config.yaml
num_hidden_layers: 8
hidden_size: 192
batch_tokens: [65536, 131072, 196608]
train_tokens: 434700000
Below are experts of layer 3 (counted from 0) of a mixture-of-experts language model. Rows are named router (the router's row for the expert), down (a neuron's output weights, with its number) and show model dimensions 0-191. Each number is 128 + 32 x the weight over its row's rms, rounded and kept within 0 to 255.
Before each expert's rows: a language model's description of what the expert responds to. This comes from a sample of Wikipedia text that the model never trained on.

# expert 38
What it handles: "at" for institutions. The word "at" before a university or employer (professor at New York University), plus all, what, those, home, region.
router [174 111 127 150 103 141  57 150  80 126  75 203 146 134  73 155 107 187 155 149 110 101  38  93  91 142 129  93 178 111 144 128 140 156 122 118 119 150 126 152  78  96 112  66 115  82  95 145  87  90  99 113 126 121  68 150  62 122 180 170 156 136 173 150 159 133 125 179 111 123 104 125 162 179 132 148  90 167 121 144 134 125  90 191 179 132 172  66  86 155 145 108 108 139 121  82 153  86 139 104 117 147 203 127  95 150 126 130 139 194 103  50 114 170 125 135  75 116 170  81 178 107 110 147 117  98 151  85 107 115 140 102  66 197 132 145 162 140 147 147 124 173 113 104  96 161 110 136  89 121 166 100 144 114 134 190 107 143 106 106  87 117 130 114  81 118 131 140 142 124 118 154 146  67 105 162 113 103 126 123  94 109 155 112 131 161 119 141 121 156 106  75]
down0 [152 174 106  71 158  96 144 143 155 115 106 152 144 159 236 155  70 118 149 107 177  93 168  96 104 113 184 105 143  88 131 128  84 160 178 167 182  92 121 120 113 110 161 151 115 155  60 124 131  96  66 145  80 139 115 101 123 152 139 111 147  69 176 139 104  73 119 111 109 132 138  56 147 162 125 114 130 123 114 124 108  99 170  70 134 175 133 183 117  72 212 158  97 177 142 121 109 129  99 108 102 142 158 146 121  96  74 188 137 172 118 139 151 123  87 115 154 154 147 110 111 151 120 138 104 152 124 136 124 145 125 158 137 159 108  95 100 165  88 102 142  82 148 108 145  54  92 176 136 120 127  61 152 135 182 100  99 102 106  78  81 116 178 134 134 125 111 177 125 142 147  91 118 181 127 162 160  95 127 114 176  90 143 127  89 112 135 159  96 197 125 133]
down1 [127  78  97 156 126 150 109 186 104  93 130 128 167 120 169 114 154 133 157 131 168 137 106 120 179 123 146  81 154  66 123 173 148 141  88 143 155 125 127 105 114 103  99 149 148 131 136 231 121 133 128  73  81 132 140 105 184 156 177 136 133 105 133 136 125  98  74 180 175 112 125 103 139 163 134  66  85 111 130 144 162 142 172 148 115 108 147 110 186 153 134 110 122 165 125 134 156  99  83 102  70 111 185  58 140 176 109 103 138  89 101  74 151 196 111 227  81 108 172 150 160  90 105 113 165 132 156 101 149 125 107 154 185 115 116 142 152 138 118 107 100 103 128 116 141 160 135 103 140 118  92 135 165 150 121 180 125 163  74 177 109 116 145 119 105  94 111 117  90 189 150 136 130  67  97 166  74 157  94 128 148 105 179 132 105 168 220 150 111 110 150 135]
down2 [104 106  88 107 200 119 107 115 172 115  81 107 171 152 121 197  95 141 132 172 152 162  77 168 167  93 135  49 131 106 140 152  75 160  83 132 198 119 155 154 131 173 119 152 148 116 128 136 153 137 118 120 136 151 178 140 206 136 140 108 119 128  82 114  82  91 129 135 121 219 125 145 125 103 119 138 148  84 114 109 150 142 147  73 139 133 163 140 145 148 160  91 145  97 140 191 147 170 170 111 110 124 166  71 129 178  85 116  90 118 102 160 143 121 163 157 102 145 145 146 161 149 145 118  73  95 177 169 105 108 170 156 128 106 144 110  94 142 123  96 156  97 105 165 188  89 126 139 102 116  54 138 171 162 155 119 157 114  72  93 147  98  91 118 156 188 136  77 147 144 149 133 120 109  31 132 190 107  90  97 146 111 145 112 107 100 131 187 118 165 146 119]
down3 [186 112 104 193 101 159  89 162 101 154  93 116  98 135 115 119 136 144  98 137  75 161 103 124 121 149  85 131  92 191 128 137 128 171 121 149  94 163  87 111 146 117 210 129 135 192 112 144 178 114 118 128 115 108 125  81 119 162 124 103 161 110  97 145 142 156 107 152 128 139 145 128 175 135 132 213 162 100 134 110 191  91 152 113 128 136 177  89 147 102 128 182  17 141 123 132 130  78 140  86 177 113 194  94 173  92 123  99  72 106 125 158  98  73 158 119 101 167  95 129 100 178 167 159 123 121  92  94 123  58  91 108 150 151 123 111  94 105 176 132  93 152 125 104 128 147 138 130 140 113 127 100 119 162 160 150 110 171 162  91 120 163 192 143 113 139 156 152 170 163 121 117 170  74 163 125 122 160 181 175 151 181 129 148 158 127 191 134 152 172 108  89]
down4 [129 109 100 148 146  92 154 115 134 170 175 133 103 153 148 109 161 138 202 118 133 152 113 113 137 120 143 112  76  96 157 169 102 159  55 147 153 137 131 145 124 136  60 134  81 125 114 143 142  83 111 124 101  85 129 131 132 166 117 182 138 130  99 105 181 148 104 142 137 141 152 101 179 157 112 149 126  89 149 144 154 149 164 141  76  82 136 198 130 132 110 108 188 118 121 109 141 102 109 215  63  82 166  87 165 160 132  86  99 130 108 122 147 134 112 171 108 151 176 150 198 123 165 109  50 157 208 121 155 109  88 135  88 148 159 158 173 169 181 121 139 117 119 131 139 151 155 202 131  89 166 168 139  81 159 119 102 151  72 173 139  73 119  65 166 117 124 119 100 150 130 161 121 126  89 144  95 161 130  57 125 154 118 144 128 126 105  66 162  86 182 140]

# expert 33
What it handles: Common noun endings. Mid-word pieces and common nouns, often after "the" or "a", such as number, position, level, and pieces like -ett-, -ast-, -ion.
router [111 118 163 173 124 108 142  81 141 115 127 162 155 134 146 108 112 167  88 136 109 135 101 100 130  73 129 133  90 100  78 155 175 132 127 115 146 118 175  56 171  94 109 109 118 131 113 121 166  66 169 141 151  69 135 120 104 125 165 116 161 106 146 101 101 176 100  81  57 103 133 107 168 110 117 102 150 130  69 124 136 116 211 100 123 101 170 142 144  78 133  92 111  73 183 152 125 127 156 112 111  94  90 172 109 127  88 107 175 133 110  96  96 121 150 162  92 175 132 110 190 140 146 157 177 212 187 171  98 149 142  93 117  81 147  79 120 110 143 110 161 129 120  78 152  84 189 124 111 128 204  60 155 115 137 153 106 101 143  67 122 175 134 109 149 110 158 106 109 140 119 107  84 108 152 115 129 149 169 167 106 172  93 139 142  55 107 117 141 195 136 108]
down9 [ 80 118 143 111 153  75 184 115 146 140 111 118  90  60 178 135 106 137 119 135 147 138 138  76 126 119 131 159 153 136  74  72 120 146 157 134  97 126 137 156 102 187 118 167 126 173 141 108 158 173 135 106  96  74 108 134 150  80 163 166  98  89 147 171 129 167  97  88 136 116 125 138 102  76  99 178 157 118  82 122  93  87 165 103  64 103 190 138 127 170 171 167  89 126 127 160  76 153 170 128 148  64  73  86  98 117  92 212 139 167 139 129 112 109 165 166 104  85 132 122 170 143 174  97  84 104 121 125 145 135  96 132 106  90 131 112  92 181 206 129 125 131 115 128 150 158 157 140 141 171 151 134 194 146 179 173 100  99 179 102 128 163 142 148 165 129 118 117 127 123  82 128 149 105 124 184 189 110 134 178  99 116  64  99  98  90  80 148 103 121 139 152]
down10 [ 75  92 162 104 109 118  67 158 131 130 135 116  81 173 156 134 169 140 107 118 100 204 127 127 162 148 120 126 141  81 120 125 149 159 155 160 167 113 194  74  72 129 130  99 126 106 127 140 127 184 110  90 119 150 160 169 117  97  78 132 181  92 161 166 140 143 135 114 107 149 137 135 151 152 144 128 128  97 118  96 127 135 116 138 106 100 175 105 114  65  82 184   1  86 133 142 126  90 104 120 156 131  95 137 139 145  92 104 136 214  78 154 123 125 118 153 138 200 101 170  98 165  77  91 179 123 105 151 113 157 123 108 112  97 102 129  75 171 156 100 124  73 120 112  85 117 175 179  94  80 146 150 110 161  99  75 180 128 106 115 213 160  98 131 149 143 157 142 110 127 153 166 151 142 166 104 110 102 142  70  93 125 122 108 133 148  74 105 115 145 151 128]
down11 [171 131 112 121 180 134 135 173 121 154 182 126  83  69 129 103 155 131  44 127 108 105 177  67 156 164 121  70 139 102 104 110 148 157 109 170 149 128 105 128 118 148 107 109  77 108 140 143 146 122 108  95  96 154 119 118 180 148  88 154  68 112 182  91  51 150 123 108  64 121 132  93 118 139 111 135 102  93 162  91  89 129 100 134 159  92 194 108 123  77  86 183  51 103 182 168  70 134 117 156 152 133  77  89 137 152 101 119 102 124 128 115 131 140 142 145 112 153 163 158 107 146 144 124 102 158 142  83 125 100 135 153  92  88 227  96  93 160 139 105 148 168 136 128 158 173 102 119 137 125  94 110 105 130 101 147 163 183  86 174 164 163 107 191 114 116 141 142  69 125 145 150 195  98 123 126 120 122 129 104 138 113 149 219 123  93 173 149 127 129 141 111]
down12 [131 139 142 147  95 166 187 106 152 182 147 102 111  82 128 121 106 101 126  52 134 103 165 133 113 103 169 142 195 193 116 137 193 102 168 126 151  87 157 138 109 135 122 171 112 133 160 152 153 113 139 115  76 137 173 126 114 136 102  67  98  95 107 146 183 180 102 141  87 106 123 137 115 146 143 147  78 181 160 164 180 128  92 100 173 143 129 174 151 114 138 135  83  95  90 162 119 106 121  67 138 137 111 145 141  56 155  65 108 122  94 142 182 113 163 103 137 169 147 192  71 152 150 108 147 140 138 162 136 146  95 120 129 166 108  72 104 145 193 127 100 142 143 182  85 100  82 141 126 174 164 142 135 150 151 166 148 115 133  84  95 129 134 126  95  99 116 109 179 114 170 161 109 148 182 106 123 108 116 103 165 136 185  83 156  76 163 102 188  74 103 182]
down13 [ 82 105 104 130 168 184 102 155 173 124 143 120 177  74 162 105 118 104 130 139 181 158 111 149  90  78 160 159 179 156 157 164 109 144  92 115 144 141 134  65 140 120 131 137 143 157 102 130 144  64  84 135  77 108 167 139 147 150 131 145  97  83 112 122 160 155 148 102 100 180 139 143 205  78 125 119 174  82 140 109 117  89 151 148 175 131 103 135 135 193  84 141 126 204 150 151  90 120 167 110 160 150 117 138 150 127 124 114  83  73  90 196 170 113 186  63 194 141  55 111 128 110 113 157 126 167 137 172 138 146 121 195  43 136 133 125 195 118 126  91 137 152  99 180 112 157 133 144 127  97 129 124  98 152  73 125 123 113 103 166 118 159 158 120 102 148  94 142 185 106 134 131 137  87 170 177 177 172 160 118 121 127 128 174 103 146 133 149  91 100 147 124]

# expert 2
What it handles: "new"/"what" and word-middles. The words new, New, home, old, High and "in what is now", plus mid-word pieces such as merc-ant-ile, ad-olescent, opt-ional.
router [105 166 150  82 120 172 105 168 129 116 148 213 143 109  64  87 109  93  94 175 134 223 103 143  94 157 130 144 152 128 176 140  91 108 154  84  85 131 142 179  97  92  95 139 121 106 121 162  87  98  90 148 157 148 115 108 159  87 157 188 171 161 178 132  92 115 119 158 111 138 146 159 106 131 143 116 102 138  73 138 131  82 116 159 102 155 103 124 194 188  89 110 139 130 125 187 130 126 142 150  75 111 177 123  99 138  81 151 130 176  89  88 158 130 104 118 147 174 163 113 119 156 193  96 120  99  64  54 139 162  84  60 104 176 143 128 115 156 134  73 163 111 100  77 110 166 132 133 118 119 101 100 131 146  48  86 121  88 118  90 134 127 139 138 144 116 136  75 102 147 100 144 168  89  85 124 150 131 133 175 148  75 163 116 137 133 132 141 125 114  90 103]
down1 [120 135 168 110 169 156 107 174 162  85 185 175 165 103 134 143 113  69 146  82 127  89 126 145 149 186  76 159 109  95 101  91 139 114 105 132 171 179 130 161  50  51  94  90 111 111  77 165 156 141 104 105 140 163  99 127 110  69 127 110 104  86  95 134 155 138 144 118 138 149 139 131 123 129 142 136 145 108  65 155 137 148 137 110 143  84 201 169 171 148 133 140 110 116 143  94 132  65  96 148 104 141 162 161 122 132  76 119 154 101 147 118 167 158 102  96  75 124 136 112 121 112  68  99 189 173  69 147 125 157 106 150 146  96  89 145 249  88 128  98  76 123  52 125 138 154 106 168 137 167 116 142 160 160 133 161 140 187 103 188 132 145 100 126 113 110 178 119 126 112 120  92 116 116 159 140  63 104 111 134 126 137 116 168  80 130 104 139 115 139 166 101]
down2 [ 65  79 101  81 195 118 123 103 169 123 133 131 132 164 185 166 108 104 136  90 168 145 143  89 116 126 156 110 125  92 165 159  50 142  71 149 173 148  84 147 169 194 114 171 105 136 177 152 144  52 169  95 125 172 165 102 137 132  92 180 160 169 145 113  78  91 115 132 143 151 144 113 120 102  84 119 140 175 168 115 131 118 112 144 178 151 103 124 143 208 164 107 145 105 137 171  99 138 129  64 110 143 187 134 136 175 139 120 137  94  67 151 151  94 127 155  77 161 166 171 128 127 153 104 109 118 163 170 164 122 150 176 116 165 130 136  72 130 105 119 194 118 122 158 178 129 147 106  51  74  89 114 132 113  68 190 148 135  72 142 144 130 132 142 122 143 108 107 140 112 138 139 143  90  83 136 155 128 110 100 110 151 128 120 138  52  79 137 114 100 121 134]
down3 [179  61 101 120 160 137  77 146  99  57 126 166 112  97 139  92 105 124 151 106 101 122 102 126 149  75 131 139 168 129  90 187 157  98 121 139 117  94  69 117 169  79 135 140 112 158  87 118 187 128 175  88 102 104 162  95  84 154  86 130 164 115 137 124  93 125  83 109 136 126 115 100 173 134 123  90 114 175 133 129 139 133 108  64 115 116 145 122 183 115 123 162   0 132  79 110  95  33 139 143 143 128 164 140 169 123  93 133 141 152 156  97  99  63 131 137 147 170  64 175  80 112 145 119 166 163 122 115 117 161 144 188 105 117 112 122 130 147 139 125  95 160 112 140 133 134 121 117 102 129  87  99  81 174 149 135 133 135 109 156  92 100 170 118 115 149 138 122 161 136 111 154  97  92 157 146  98 207 141  85 139 199 122 143 103  91  90 109  94 136 116 143]
down4 [132 139 122 107 153  85 196 118 155 207 145 166 102 120  65 122 134 139 205  67 133 136 151 112 139  79 110  91 122 122 118 163 130 150  95 153  84 143 126 123  97 140  94 104  78 173 121 130 162  80 125  89 130  73  78 160  74 121 137 135  94 148 101 138 203 119 134  91 182 132 122  98 121 100 109 230 144 125 143 129 131  92 156 201  96  78 165 136 126 159 162 104  78 154 140 102 161  82 145 106 110 162 105  96  87 171 126  87 123 112  56  98 132 100  56 144 129 140 103 104 202 145 120 141  84 110 125  75 127 109  79 137 147 210 150  96 161 120 151 155 124 104  90  75 117 110 112 164 153 104 209 122 135 106 102 128 114 148 145  94 106 164 135  89 150 160 114 127 124 153 121 162  98 115  98  99 144 132 124 102 145 111 116 100 164 106 112 123 171  80 111 114]
down5 [ 96 186 142  74 103 159  79 101 120 119 134 127 128 159 141  94 124 155 116 156 131 143 175 105 169 123 175 147 133 173 212 138 151 131 131 121 123 127 204  86 113  72 127  91 117  87  99 111 183 138  93  78 112 113 142 143 117 115  90 166 133 121  94  76 115 161 159 118 161 108 132 137 102 111 107 152 129 139  78  95 117  98 165 119 121 148 110  72 143 137 134 137  32 148 106 115 117 136 141 124 115 109 123  89 109 208 167  85 181 186  87  94 186 186  82 180 125 109 111 148 114 134  92  87 108 116  86 112 128 141 122 141 161 121 139 133  90 131 179 153 103 163 124  65 162  40 163 158 131 144 107 156 159 101 151 151 131 122 123 110 165 163 106 137 127 162 160  66 138 203 129 168 107 114 131 140 178  98 130 151 169 223 137 135 104 143 137 183 171 131 119 155]